Weights of a small mixture-of-experts language model, trained from scratch on English Wikipedia.
Size: width 96, 4.58M parameters.
Experts: 24 experts in each of 11 layers, a softmax router, a shared expert of 64 neurons.
Training: a variant of SOAP for the experts, 332M tokens, 5063 steps.
Below are experts of layer 9 (counted from 0) of a mixture-of-experts language model. Rows are named router (the router's row for the expert), up (a neuron's input weights, with its number) and show model dimensions 48-95. Each number is 50 + 12 x the weight over its row's rms, rounded and kept within 0 to 99.
After each expert's rows: "mostly gets" lists some tokens that are sent to it at least half of the time; "comes after" lists some tokens at least twice as common just before its tokens as in all text. This comes from a sample of Wikipedia text that the model never trained on. Tokens count by the router's weight.

# expert 0
router:43 40 45 46 27 61 41 66 60 43 75 46 20 56 50 49 66 41 44 50 58 49 55 57 58 44 64 54 39 40 56 42 24 44 52 57 55 58 47 46 44 53 54 54 53 37 53 72
up0:44 43 61 50 39 83 34 24 75 24 42 69 43 42 59 50 54 48 57 66 60 35 31 57 42 45 39 54 68 57 43 35 33 73 54 66 57 51 52 46 50 40 49 44 42 41 53 47
up1:40 37 63 57 44 52 50 88 69 69 52 37 44 45 52 46 58 37 68 57 57 64 51 44 46 56 50 53 44 52 50 58 30 36 26 75 65 30 55 29 51 46 66 48 44 82 56 47
up2:53 51 55 30 43 72 55 54 66 45 66 51 48 49 44 67 43 48 38 52 54 41 47 63 52 40 73 68 36 53 42 58 54 43 38 47 46 56 39 60 57 43 59 84 46 65 54 64
up3:34 37 45 49 46 63 45 50 78 31 62 40 68 50 48 62 42 45 70 47 43 71 44 77 41 54 55 38 48 55 65 44 35 51 48 67 53 69 33 46 47 69 77 51 57 74 42 61
up4:53 36 48 41 42 65 43 62 53 72 49 46 43 43 51 52 47 57 50 53 45 48 35 72 42 53 34 69 24 49 63 51 63 57 44 45 54 49 40 38 57 49 56 63 49 72 49 30
up5:25 52 51 31 41 43 51 66 41 51 56 48 21 40 33 67 27 64 38 47 60 68 46 62 66 57 69 60 55 45 59 60 48 85 65 48 55 44 64 40 43 49 69 48 59 45 65 66
up6:59 41 52 47 41 35 43 53 55 62 48 35 20 55 68 58 40 69 62 38 45 43 56 35 61 73 46 54 55 69 38 70 44 44 45 48 73 37 46 66 35 30 45 47 25 42 62 47
up7:33 28 75 32 70 50 53 46 60 55 49 61 46 52 44 55 63 46 48 55 74 60 52 64 37 36 67 66 37 50 48 61 46 52 62 54 52 43 27 27 47 59 48 51 51 49 45 48
up8:74 57 42 46 62 42 42 39 70 62 61 56 46 63 33 62 48 42 51 44 34 58 49 52 48 56 55 66 45 32 25 26 66 45 52 65 62 46 51 31 44 40 55 38 54 50 52 76
mostly gets: " B", " P", " O", " L", " Bl", " Al"
comes after: " |", ")", "-", ".", ":", "a"

# expert 16
router:53 71 41 66 45 43 36 41 52 68 36 42 44 57 72 48 48 37 52 55 48 77 60 60 61 51 39 41 38 68 56 56 61 41 38 68 71 54 58 58 36 47 48 28 43 55 74 57
up0:56 55 45 52 56 26 51 51 46 69 46 36 44 54 45 59 58 39 59 70 51 45 69 51 45 51 57 47 62 57 73 54 33 60 28 51 58 45 34 29 59 47 57 56 27 70 54 53
up1:64 61 38 55 40 47 53 55 45 51 45 60 47 63 51 54 54 52 41 19 58 60 47 57 47 59 74 59 65 53 19 55 66 41 45 70 42 63 58 41 30 41 50 45 41 75 58 43
up2:51 42 55 53 39 56 49 42 50 62 57 53 60 38 51 71 66 24 45 38 48 57 59 69 56 42 47 52 47 47 50 57 80 60 62 45 27 58 50 49 35 63 67 39 58 50 49 38
up3:63 71 54 59 67 31 50 51 51 56 38 64 45 48 33 42 73 55 32 38 56 61 57 48 58 08 42 40 52 50 64 52 57 49 35 48 43 41 38 37 57 36 49 49 31 42 39 54
up4:29 64 58 51 51 59 75 47 25 53 75 57 33 39 38 54 52 37 41 58 65 62 56 71 47 66 67 56 50 53 53 30 71 48 51 41 45 52 70 44 44 37 29 59 56 22 41 39
up5:48 29 48 35 53 52 61 47 47 39 50 61 23 43 37 50 63 48 71 60 43 56 51 67 53 25 52 65 30 46 68 44 21 83 45 58 49 44 53 29 60 58 33 64 56 62 52 52
up6:41 65 47 60 39 56 69 51 60 60 60 44 40 33 34 68 28 69 51 51 61 46 39 64 44 46 52 54 31 54 49 63 50 53 61 47 48 57 50 62 41 42 75 44 41 41 45 40
up7:44 35 65 36 58 53 35 50 40 67 43 48 50 60 44 71 50 54 53 53 68 54 53 63 57 55 33 55 44 50 37 51 59 35 31 32 39 58 53 59 85 48 47 69 56 51 59 49
up8:33 43 52 68 37 53 61 50 74 24 57 37 55 54 38 59 44 34 72 47 44 31 40 72 60 57 47 54 40 58 54 54 52 54 71 73 57 68 41 67 42 31 67 45 42 55 59 57
mostly gets: " st", " re", " St", " e", "St", " Dr"
comes after: " ", "1", "0", "–", "9", " ("

# expert 7
router:47 57 65 58 51 60 57 51 52 38 54 45 56 35 43 59 55 20 69 49 66 33 77 47 44 50 65 50 57 34 56 48 38 61 45 49 52 66 46 50 50 64 41 35 55 40 48 51
up0:61 66 60 68 47 70 55 62 56 40 39 45 50 57 59 50 66 61 53 48 33 40 61 79 41 34 51 53 58 49 55 33 47 55 48 64 26 49 54 57 52 48 38 47 42 70 67 68
up1:48 42 62 46 44 69 59 53 59 29 41 53 46 43 47 52 47 88 48 42 41 16 50 58 34 32 48 73 49 55 32 66 60 45 42 68 58 46 45 49 44 47 25 41 64 81 40 57
up2:58 49 40 46 56 49 42 43 32 42 48 65 45 32 53 35 45 32 57 47 55 35 48 64 34 58 60 37 49 49 42 63 52 45 42 61 38 44 57 53 49 49 45 75 55 40 41 44
up3:40 47 67 36 46 59 55 65 72 65 43 26 46 55 61 52 43 26 59 50 68 57 41 40 52 55 35 66 55 67 58 36 22 71 40 53 47 36 47 18 43 60 52 49 44 56 41 60
up4:55 43 41 37 49 40 36 53 72 55 57 35 29 63 52 52 28 33 48 66 54 58 55 52 55 48 48 36 35 63 54 42 52 54 43 49 29 45 31 65 63 51 27 56 46 44 42 49
up5:68 52 62 45 59 67 46 57 63 64 31 63 58 34 53 54 43 28 58 71 66 60 50 41 62 47 26 54 68 48 49 46 47 43 54 54 50 58 60 71 46 48 56 54 50 62 37 52
up6:27 61 47 62 45 77 54 52 61 36 62 54 53 28 31 56 37 36 50 49 59 46 56 52 37 73 56 48 56 53 49 28 32 41 54 79 62 46 32 70 52 55 61 45 61 49 40 46
up7:42 49 57 39 54 61 48 53 34 47 40 62 35 51 84 63 60 35 48 50 51 57 68 63 30 62 46 49 50 69 69 28 46 47 48 51 42 62 58 31 59 43 67 56 67 38 49 58
up8:37 60 62 37 51 67 63 73 23 43 41 68 60 45 47 42 53 43 47 41 69 57 41 53 48 47 50 60 53 55 30 44 58 43 46 52 41 61 51 78 50 53 53 62 64 36 47 42
mostly gets: " |", "°", " /", " —;", "→", "′"
comes after: "0", "3", "4", "5", "6", "1"

# expert 15
router:46 41 47 38 66 45 65 56 39 35 63 58 58 56 57 66 59 54 43 54 71 63 41 61 42 69 65 31 46 41 48 54 36 57 43 36 58 52 32 29 42 77 79 67 31 28 31 58
up0:48 46 46 34 52 71 77 50 44 44 52 44 45 40 50 66 50 54 38 63 67 58 39 66 51 52 44 29 32 54 39 56 53 79 31 42 40 49 41 82 59 55 41 37 60 58 42 55
up1:65 67 56 38 57 36 52 60 43 35 36 65 44 49 50 37 43 57 42 74 42 54 56 42 46 45 56 12 23 50 28 54 58 63 71 69 42 57 45 62 68 66 47 58 57 30 45 58
up2:44 61 54 56 37 56 36 85 59 52 45 50 45 58 42 53 30 43 40 64 46 44 50 51 63 45 47 62 70 49 26 57 27 37 52 43 46 43 39 47 51 52 71 62 47 41 23 63
up3:46 55 47 68 49 52 57 59 48 37 37 50 31 46 41 45 58 50 67 56 73 53 46 65 54 50 57 45 57 53 44 67 38 52 53 19 64 61 43 47 36 69 56 74 57 27 52 49
up4:66 52 59 42 34 48 60 33 41 44 57 54 62 39 54 73 43 46 76 63 46 52 57 74 53 50 68 46 41 49 47 69 49 41 71 43 60 60 50 79 43 40 55 54 53 33 68 38
up5:66 51 70 53 64 41 56 41 45 50 67 55 28 51 23 43 57 52 52 57 34 53 54 39 49 60 41 41 42 52 40 46 74 28 47 56 22 61 48 66 42 67 57 42 48 44 77 56
up6:45 52 57 46 73 56 40 33 64 33 55 57 40 51 48 48 44 57 37 54 55 46 56 41 42 52 48 61 65 47 33 34 52 37 30 47 59 33 55 38 64 35 59 40 38 32 54 53
up7:57 68 66 41 51 52 43 52 43 38 43 59 54 43 64 55 64 59 63 63 79 44 68 38 63 52 49 46 55 70 49 62 52 26 29 32 60 42 41 57 34 50 43 39 26 50 67 50
up8:55 30 67 60 54 63 42 62 48 41 68 57 58 60 29 62 36 42 51 51 54 48 40 65 25 48 41 66 35 58 52 33 47 50 45 36 71 44 47 35 29 17 44 77 44 56 40 43
mostly gets: " the", " an", " The", "The", " In", " its"
comes after: " of", "'", " in", " to", "ed", " on"

# expert 20
router:57 60 55 57 48 59 51 45 46 48 25 49 44 56 54 39 43 47 47 49 48 34 25 33 46 60 68 51 46 38 63 32 39 46 33 59 63 37 52 54 61 36 55 48 52 71 48 47
up0:45 65 44 41 69 42 28 61 46 58 71 47 57 61 63 43 58 61 66 38 41 44 40 40 44 48 58 39 56 79 45 47 44 43 27 76 43 62 45 32 37 53 62 20 52 55 71 50
up1:46 39 47 45 63 49 47 41 38 46 62 40 30 36 43 49 76 45 47 50 65 54 65 55 33 57 43 33 52 26 63 23 51 45 35 40 42 45 32 34 73 34 77 46 46 33 67 55
up2:53 32 81 51 45 33 48 52 45 59 60 33 43 49 56 47 49 50 48 55 67 64 43 42 29 53 44 65 54 44 39 70 46 52 23 60 48 53 56 37 52 66 55 54 42 63 40 45
up3:57 37 52 59 53 42 53 48 56 29 57 56 39 47 49 49 47 51 27 51 59 49 66 47 45 63 50 49 36 38 32 57 44 64 44 63 50 53 40 53 38 71 57 71 54 32 48 50
up4:51 42 53 39 44 57 52 44 43 28 48 48 38 46 52 44 43 46 37 53 51 61 63 57 55 30 34 61 40 63 50 45 36 58 56 59 56 54 71 42 37 63 66 53 51 47 61 48
up5:48 53 52 55 60 61 51 68 47 08 42 57 56 27 57 28 77 51 47 32 34 43 33 77 49 47 56 69 54 41 56 41 51 51 59 55 55 71 72 46 56 46 53 44 48 53 65 56
up6:56 56 57 62 37 37 46 32 62 17 39 45 64 43 50 57 35 89 29 53 64 63 54 31 24 59 48 79 56 49 47 68 39 44 44 48 52 25 47 32 58 41 47 54 47 43 40 34
up7:42 43 33 45 47 44 40 38 43 46 84 56 57 40 45 51 70 38 50 21 56 49 47 42 53 45 35 36 46 45 55 60 67 59 40 36 43 42 75 28 38 67 52 66 53 37 61 66
up8:43 60 47 58 45 54 60 35 47 55 46 36 55 57 75 40 50 64 43 48 49 62 64 36 45 66 44 58 71 65 48 43 54 19 56 67 52 64 44 38 42 59 48 64 73 57 61 44
mostly gets: " (", " ", "′", "^{", "(", " $"
comes after: " |", "|", ";", ":", " in", " /"

# expert 22
router:56 61 40 54 43 47 46 57 60 47 63 59 42 60 51 19 60 42 53 59 59 37 64 45 28 57 57 50 34 65 50 55 40 68 44 53 47 52 34 37 52 44 60 47 84 53 71 49
up0:67 47 48 73 43 63 54 21 35 43 53 46 43 30 72 28 25 39 35 53 58 60 50 62 45 41 47 51 53 57 50 52 59 37 58 55 40 25 45 46 74 32 43 59 53 42 38 59
up1:32 43 54 47 50 53 46 75 45 53 49 59 45 46 55 63 62 35 49 35 60 42 62 73 39 73 26 56 49 34 47 48 52 60 55 32 53 48 61 66 36 48 61 57 65 48 42 56
up2:66 46 49 21 62 32 60 59 54 47 36 60 48 51 49 33 42 52 46 33 47 52 47 60 61 35 31 37 49 38 50 49 50 57 47 47 58 51 46 25 15 58 37 55 36 47 54 72
up3:59 62 48 40 43 40 33 63 48 58 49 47 55 51 35 44 44 75 44 59 52 65 43 55 46 51 56 36 36 57 44 51 34 75 60 60 96 49 47 58 40 22 63 57 31 52 61 44
up4:69 46 44 29 62 30 49 89 46 65 37 61 53 43 28 42 57 67 44 53 56 37 74 57 55 46 37 32 54 56 26 56 58 37 49 67 51 54 43 53 46 62 55 52 53 50 37 52
up5:43 64 53 30 33 36 53 27 65 65 62 38 35 53 17 58 43 79 45 49 47 50 44 49 43 50 62 47 89 39 34 48 51 59 37 46 34 38 51 59 62 47 61 52 35 32 49 69
up6:34 53 62 52 57 64 64 66 48 40 61 61 68 66 32 40 33 29 50 45 54 34 47 49 47 48 43 67 46 78 42 58 37 64 36 60 28 36 36 62 48 42 44 58 47 54 46 52
up7:33 63 60 37 62 22 38 62 29 43 59 50 47 52 54 56 58 46 56 89 68 42 42 69 37 55 70 45 36 48 41 64 72 53 50 42 33 66 28 53 48 32 55 53 56 41 40 48
up8:31 56 70 39 66 53 52 55 68 34 47 41 71 56 48 46 55 57 43 29 45 33 19 60 62 56 61 43 52 52 56 50 55 53 48 52 35 22 54 58 55 50 51 52 67 44 36 44
mostly gets: "4", "5", "6", "3", "7", "8"
comes after: " ", "1", "2", "0", "9", "8"

# expert 5
router:47 68 34 46 70 63 66 61 33 40 57 60 56 59 53 74 50 37 46 50 47 50 63 57 62 59 45 43 37 53 60 48 46 53 77 51 42 51 41 57 37 51 73 51 74 42 39 47
up0:36 59 54 37 46 44 69 31 78 48 62 45 28 34 40 43 58 51 69 50 61 66 42 47 49 64 25 63 48 35 41 44 57 70 52 42 29 47 45 59 55 35 61 48 47 53 54 43
up1:57 45 25 53 70 59 51 47 56 57 47 54 51 54 55 66 35 53 42 60 52 55 57 75 57 70 39 65 29 31 58 71 51 47 43 62 60 40 71 26 52 49 48 32 51 42 42 47
up2:68 47 43 38 51 73 65 54 68 47 48 70 31 52 47 60 55 63 44 50 29 49 51 43 47 69 58 69 65 59 54 46 40 36 54 61 35 48 63 66 45 79 42 51 39 61 54 56
up3:52 48 44 44 33 68 49 47 45 46 64 46 46 45 55 36 65 68 43 56 29 64 53 56 52 60 16 49 53 33 61 51 59 49 59 66 27 64 33 43 62 47 50 68 42 62 64 26
up4:56 56 25 53 54 53 38 66 35 47 56 50 48 63 64 45 46 53 46 46 57 30 72 46 53 60 31 42 45 47 38 38 53 65 57 65 59 44 55 30 67 64 54 44 54 45 48 46
up5:57 41 49 59 41 39 41 53 42 51 35 60 40 37 47 75 54 65 65 52 81 65 24 49 56 53 63 54 46 47 41 68 56 57 33 48 42 41 26 71 45 35 45 57 55 46 52 31
up6:60 38 54 48 50 44 44 45 44 64 39 46 50 63 53 56 59 64 55 34 24 37 34 41 32 56 60 59 54 48 57 49 45 62 41 50 55 67 54 41 49 73 41 39 66 52 37 56
up7:48 41 61 49 71 52 58 60 53 40 43 56 52 41 38 63 48 58 23 54 55 35 33 43 43 29 31 55 71 40 65 77 47 37 77 33 36 37 42 66 50 50 66 47 43 56 40 60
up8:59 48 50 67 65 66 70 55 45 33 40 53 33 40 40 66 64 62 39 30 53 41 48 77 32 42 75 57 60 27 47 55 53 59 36 51 50 39 43 59 66 60 56 56 40 45 53 32
mostly gets: " by", " with", " when", " until", " before", "\","
comes after: "\n", "ed", "s", "a", "ia", "er"

# expert 21
router:51 54 54 47 40 43 68 44 56 63 51 69 38 48 40 36 69 53 56 56 38 22 58 47 43 68 35 49 45 39 61 48 48 30 38 67 43 87 46 58 68 31 22 68 35 50 61 51
up0:66 40 51 26 41 79 35 40 51 47 23 59 66 38 70 51 50 54 48 47 46 63 53 57 43 39 48 54 66 62 57 64 71 52 60 51 61 55 46 47 42 29 35 56 44 47 48 65
up1:28 61 59 43 69 48 64 58 48 45 56 49 45 45 47 59 51 51 55 42 45 52 39 52 30 43 61 49 66 70 46 59 40 49 55 57 45 57 56 40 63 34 62 62 53 61 33 64
up2:32 67 33 50 75 61 46 34 49 42 70 60 69 55 32 42 21 58 46 38 27 50 38 54 43 50 34 53 36 68 61 67 52 45 62 72 32 50 58 56 68 63 48 60 53 49 41 56
up3:25 61 53 38 61 52 49 62 54 64 42 58 48 52 53 51 63 76 43 50 51 64 57 57 52 53 52 51 49 61 51 57 40 21 38 58 48 39 35 47 64 37 20 55 51 39 59 53
up4:42 54 45 49 33 50 57 37 27 33 52 48 58 46 42 52 59 49 69 51 35 58 75 82 17 51 31 40 45 55 37 47 74 55 35 49 41 67 63 46 39 42 59 53 33 54 52 30
up5:57 58 62 41 38 58 60 55 52 57 47 49 46 37 59 72 51 26 48 39 70 72 35 27 39 39 49 48 53 52 56 42 41 61 38 54 33 59 73 46 41 60 50 35 22 39 43 67
up6:51 61 44 60 61 64 33 58 42 55 26 44 51 57 75 54 60 44 48 69 41 46 63 51 55 45 75 50 33 58 42 44 62 63 55 71 52 43 62 43 62 46 57 53 50 69 40 75
up7:45 51 39 57 45 47 50 52 17 61 35 54 34 38 37 53 47 62 31 71 62 58 60 48 55 32 62 62 38 45 62 54 33 58 59 49 54 65 34 50 39 55 53 65 54 50 64 73
up8:45 68 58 66 39 37 43 55 57 44 44 38 45 50 67 52 59 54 42 42 58 56 56 16 60 56 65 34 55 79 40 56 83 40 42 45 54 54 60 37 66 47 55 37 39 35 44 34
mostly gets: " May", " Park", " football", " Cup", " Championship", "ournament"
comes after: "2", "0", " R", " B", "1", "–"

# expert 23
router:53 36 43 59 49 43 62 37 39 27 47 52 65 53 46 58 32 72 34 53 46 68 52 41 47 48 51 57 40 69 31 60 44 50 63 48 36 53 35 59 57 51 44 52 39 42 63 48
up0:65 62 28 44 38 50 58 68 62 53 61 36 55 66 47 48 48 87 29 43 54 50 78 43 35 51 56 40 50 30 41 59 50 52 57 80 34 36 33 51 57 50 53 42 36 40 43 54
up1:58 56 45 59 50 35 40 47 37 53 45 61 44 65 47 51 51 48 49 46 48 60 79 44 42 41 44 50 45 80 48 56 34 59 77 43 52 50 47 66 34 65 65 59 59 52 53 21
up2:52 16 65 54 40 60 47 39 70 58 53 41 31 39 46 42 25 56 57 56 66 52 53 39 46 43 52 65 50 35 44 60 45 46 54 71 54 46 45 41 44 57 54 66 45 56 78 65
up3:73 36 44 23 41 46 60 43 65 56 42 44 30 39 48 44 42 60 58 55 54 46 51 48 47 70 52 45 51 54 59 36 45 49 60 54 56 59 56 23 30 56 35 64 44 59 43 59
up4:55 58 58 48 47 55 48 59 53 48 38 64 57 59 31 41 38 48 18 47 44 52 47 40 59 50 47 68 52 59 37 38 37 54 56 42 71 38 49 36 80 20 62 59 46 56 57 49
up5:52 53 39 32 49 57 47 55 79 43 61 26 66 71 39 40 61 47 50 63 55 60 64 59 38 37 62 44 63 33 53 33 41 56 58 48 46 62 57 73 64 35 46 61 65 62 66 44
up6:35 42 68 57 32 53 52 73 72 41 49 44 61 33 70 63 43 72 48 58 56 51 44 57 38 33 52 52 34 62 43 51 62 64 43 61 57 61 42 53 45 34 52 47 71 44 18 44
up7:16 53 63 36 40 48 60 63 36 63 38 68 69 37 45 73 43 50 35 26 44 25 54 51 75 51 34 26 46 62 24 42 54 46 44 37 49 34 62 54 49 47 33 39 48 35 66 46
up8:71 62 50 68 46 80 54 54 45 29 69 61 36 33 33 63 53 58 68 50 59 58 45 41 58 34 54 50 49 53 55 58 53 56 70 58 32 23 76 62 40 53 41 51 61 41 54 57
mostly gets: " was", " is", " are", " were", " he", " who"
comes after: ",", " was", "s", " is", " it", " and"

# expert 6
router:46 52 46 73 57 56 52 49 46 30 50 69 46 54 47 70 57 59 49 26 66 59 77 44 57 55 52 37 34 35 46 59 46 53 64 46 58 49 82 49 39 61 67 36 37 35 40 43
up0:42 46 58 63 36 67 34 52 46 55 62 70 36 49 53 50 53 49 65 74 45 32 63 53 53 58 43 58 44 57 51 79 50 36 67 59 59 59 39 43 63 47 44 56 54 71 56 29
up1:79 55 54 49 39 50 50 44 38 68 66 59 66 59 43 57 67 63 60 27 55 36 47 56 40 45 55 27 57 67 62 63 37 47 51 61 54 56 56 39 60 46 49 48 67 48 66 34
up2:58 46 40 62 42 54 51 48 77 38 41 41 46 60 41 29 67 42 53 23 42 63 41 56 57 42 64 53 57 51 45 51 52 46 58 61 21 50 40 52 51 76 55 47 50 65 53 60
up3:52 61 39 36 55 52 42 60 71 56 61 61 47 65 76 39 51 52 39 65 81 54 56 53 37 48 36 28 61 52 32 51 57 70 42 51 44 51 53 43 46 58 55 40 72 38 56 44
up4:52 64 58 38 61 67 46 64 38 50 43 43 62 47 57 53 53 59 61 22 38 38 57 74 32 53 42 47 77 52 19 64 47 46 57 48 45 64 50 71 37 28 65 35 61 49 26 44
up5:23 60 50 66 65 59 55 62 23 55 59 85 53 37 56 53 23 64 49 41 53 62 65 45 50 43 56 53 59 53 55 35 68 54 45 46 43 35 61 66 46 26 63 53 39 58 53 46
up6:34 41 44 51 66 52 51 42 70 50 53 50 52 49 59 68 50 60 46 45 75 73 37 60 69 43 55 45 50 58 66 34 58 34 33 62 38 42 74 56 49 46 48 50 47 64 37 52
up7:35 33 57 60 49 50 58 43 44 56 58 69 52 36 37 52 53 42 44 58 54 58 51 45 26 59 33 41 46 32 48 47 72 50 34 59 48 29 40 74 45 58 41 65 48 43 48 59
up8:69 53 37 82 44 56 58 71 59 53 52 50 49 47 62 42 41 24 45 51 69 44 30 60 61 54 41 42 32 62 56 55 43 42 42 56 70 43 66 42 46 40 46 41 60 44 64 49
mostly gets: "|", " -", " his", " born", "=", ":"
comes after: "\n", "'", " Born", " such", " Country", " known"

# expert 9
router:52 57 69 38 38 51 53 64 51 54 42 74 44 44 45 40 46 39 65 69 53 42 37 29 62 33 53 57 63 39 61 48 60 55 54 69 53 30 66 61 43 50 42 50 47 79 61 48
up0:48 57 31 42 60 73 26 52 58 49 35 33 42 43 41 57 67 41 35 21 22 56 52 43 39 54 40 49 37 64 64 45 46 47 44 45 30 45 46 38 55 50 25 55 71 51 48 45
up1:43 49 70 45 38 64 48 63 47 41 43 65 45 76 47 70 49 44 41 56 65 48 64 45 50 50 50 76 39 45 40 51 51 50 42 69 71 40 47 54 42 34 31 68 22 67 49 55
up2:51 66 41 63 45 43 41 51 50 42 43 57 66 38 45 33 55 43 47 59 54 39 51 42 53 59 38 41 71 57 38 46 84 66 54 84 48 58 57 42 53 45 59 61 47 60 53 47
up3:33 68 56 42 59 68 39 44 62 63 40 52 63 61 40 58 56 39 51 46 51 62 54 26 38 46 71 61 30 50 37 78 51 38 39 51 42 50 62 48 42 39 49 44 62 75 69 66
up4:50 41 43 32 47 57 59 55 48 65 49 53 56 49 39 60 45 47 48 63 51 58 35 45 43 38 56 52 65 53 66 64 42 45 57 43 67 19 61 46 45 51 39 71 68 55 73 54
up5:56 53 51 46 53 41 63 55 70 71 43 69 48 39 33 57 41 41 49 76 57 55 49 31 45 31 58 40 50 52 33 64 43 46 68 50 42 58 36 61 57 57 41 55 56 56 46 65
up6:46 57 45 48 50 55 52 54 59 39 60 56 34 56 32 53 60 42 40 44 43 53 50 36 34 42 58 45 70 71 64 52 46 51 70 47 55 50 86 42 48 44 52 49 62 76 49 44
up7:59 30 50 37 61 57 29 69 62 40 50 67 48 44 41 38 41 55 53 40 50 76 55 57 47 49 34 40 41 44 53 72 51 38 46 69 78 26 41 61 34 54 49 52 45 41 46 48
up8:54 58 50 52 23 63 64 31 65 46 73 26 62 31 59 49 47 46 45 49 56 67 62 42 50 34 43 48 59 50 48 46 58 46 58 80 38 36 59 51 54 60 38 51 64 65 59 72
mostly gets: " R", " T", " t", " r", " Sc", " D"
comes after: " K", " S", " M", " N", " H", "S"

# expert 18
router:48 45 44 60 67 41 57 47 52 59 47 29 51 51 67 35 82 28 46 65 50 51 52 61 45 39 22 65 34 55 43 67 59 48 40 44 60 61 40 44 44 48 18 67 59 58 49 49
up0:50 46 46 40 27 53 42 58 58 44 37 24 41 35 33 55 56 42 81 36 59 63 34 77 52 49 29 40 33 61 56 55 60 38 55 63 62 53 69 64 47 50 45 68 47 45 54 67
up1:40 45 57 43 66 55 52 42 30 44 46 56 37 42 35 30 43 44 54 56 63 50 78 64 34 44 44 47 42 56 57 79 35 45 37 57 54 68 42 51 43 49 43 47 58 38 58 50
up2:42 44 45 32 49 53 57 42 33 52 37 63 46 52 28 45 60 37 51 60 59 42 53 56 37 49 61 40 55 47 65 52 68 56 64 46 70 67 53 54 38 48 61 75 37 29 60 49
up3:30 48 59 34 27 51 46 67 51 59 42 47 42 61 43 38 35 38 66 48 68 48 28 59 55 33 32 54 76 44 44 46 41 48 47 53 46 48 65 45 63 39 33 39 35 64 65 36
up4:36 67 49 43 69 45 48 67 42 43 50 57 60 37 22 60 72 27 39 49 67 47 55 62 41 40 43 52 67 57 55 55 72 59 44 46 50 54 33 51 45 39 45 69 42 42 46 53
up5:26 47 48 53 53 56 55 61 39 50 47 48 58 57 55 34 73 68 21 44 57 67 51 62 47 38 27 38 35 60 46 48 47 49 35 41 32 37 53 47 35 55 49 46 47 50 50 56
up6:52 57 37 34 44 44 57 69 32 39 18 73 41 45 58 42 62 46 58 54 38 43 60 59 45 51 70 47 47 51 51 47 58 52 60 42 53 31 46 58 50 29 38 18 57 29 61 33
up7:55 46 40 49 39 54 59 59 54 43 51 45 43 60 52 58 64 51 37 46 66 42 42 55 39 58 44 30 79 63 39 61 44 68 71 58 43 47 41 30 54 50 52 62 62 47 51 29
up8:49 48 35 40 45 54 40 70 37 45 51 38 55 47 49 40 45 57 56 40 54 66 37 28 42 46 26 64 60 45 34 65 48 66 39 71 48 53 32 39 48 37 51 60 38 52 62 53
mostly gets: " C", " c", " pro", " Pro", " reg", " ro"
comes after: "-", " P", " B", " C", " the", " p"

# expert 19
router:40 59 66 42 34 44 27 30 59 49 43 57 64 52 43 27 51 53 52 54 46 74 49 42 70 47 64 45 53 59 37 76 55 42 62 51 64 41 41 39 35 50 39 64 79 61 45 45
up0:47 49 35 36 52 70 38 50 42 59 49 75 51 48 43 45 40 70 43 77 44 61 57 61 38 42 66 32 48 52 55 28 59 38 68 49 56 40 37 43 48 54 48 59 63 60 49 68
up1:38 66 58 39 59 70 54 54 63 33 60 55 45 63 57 38 52 37 48 32 57 54 56 67 65 31 67 51 29 40 30 50 46 62 31 41 38 63 37 48 42 24 33 41 54 51 42 60
up2:56 56 46 56 36 70 37 67 48 37 41 50 49 58 73 63 57 41 69 41 56 50 44 74 49 58 49 47 67 75 57 53 41 19 58 52 36 46 31 40 61 34 21 46 51 64 50 44
up3:38 55 54 43 57 51 41 30 67 61 59 39 64 50 63 46 38 46 42 43 66 53 58 35 51 49 61 64 55 39 46 52 36 51 42 54 34 46 64 27 42 50 38 51 60 69 49 64
up4:33 75 45 42 53 64 47 57 67 67 57 41 63 64 67 66 37 71 17 35 48 52 37 29 49 50 66 49 67 47 50 68 47 56 42 69 46 47 30 60 59 65 60 48 73 74 45 40
up5:56 58 35 53 33 52 65 44 61 51 58 56 46 37 34 41 48 67 51 53 81 60 52 41 66 56 57 45 68 54 56 62 35 53 48 39 55 56 29 52 60 69 63 38 27 62 42 41
up6:60 38 35 55 43 33 43 74 51 54 42 51 45 54 44 59 81 52 45 43 54 53 32 55 53 62 33 57 40 56 71 57 39 45 54 47 70 21 32 75 45 48 40 39 53 63 44 39
up7:43 61 58 32 22 43 34 41 61 55 58 49 57 41 62 72 32 51 32 74 69 63 40 50 58 47 45 53 48 67 29 58 72 68 44 53 47 57 60 49 55 44 42 55 56 59 39 38
up8:56 59 43 32 45 43 50 47 77 45 32 26 44 28 31 73 67 54 47 49 35 60 48 38 73 56 73 59 37 54 46 41 34 48 69 45 77 64 56 56 49 49 61 58 38 52 46 49
mostly gets: " A", " a", " V", " Le", " some", " due"
comes after: "\n", ".", "==", " \"", " is", " as"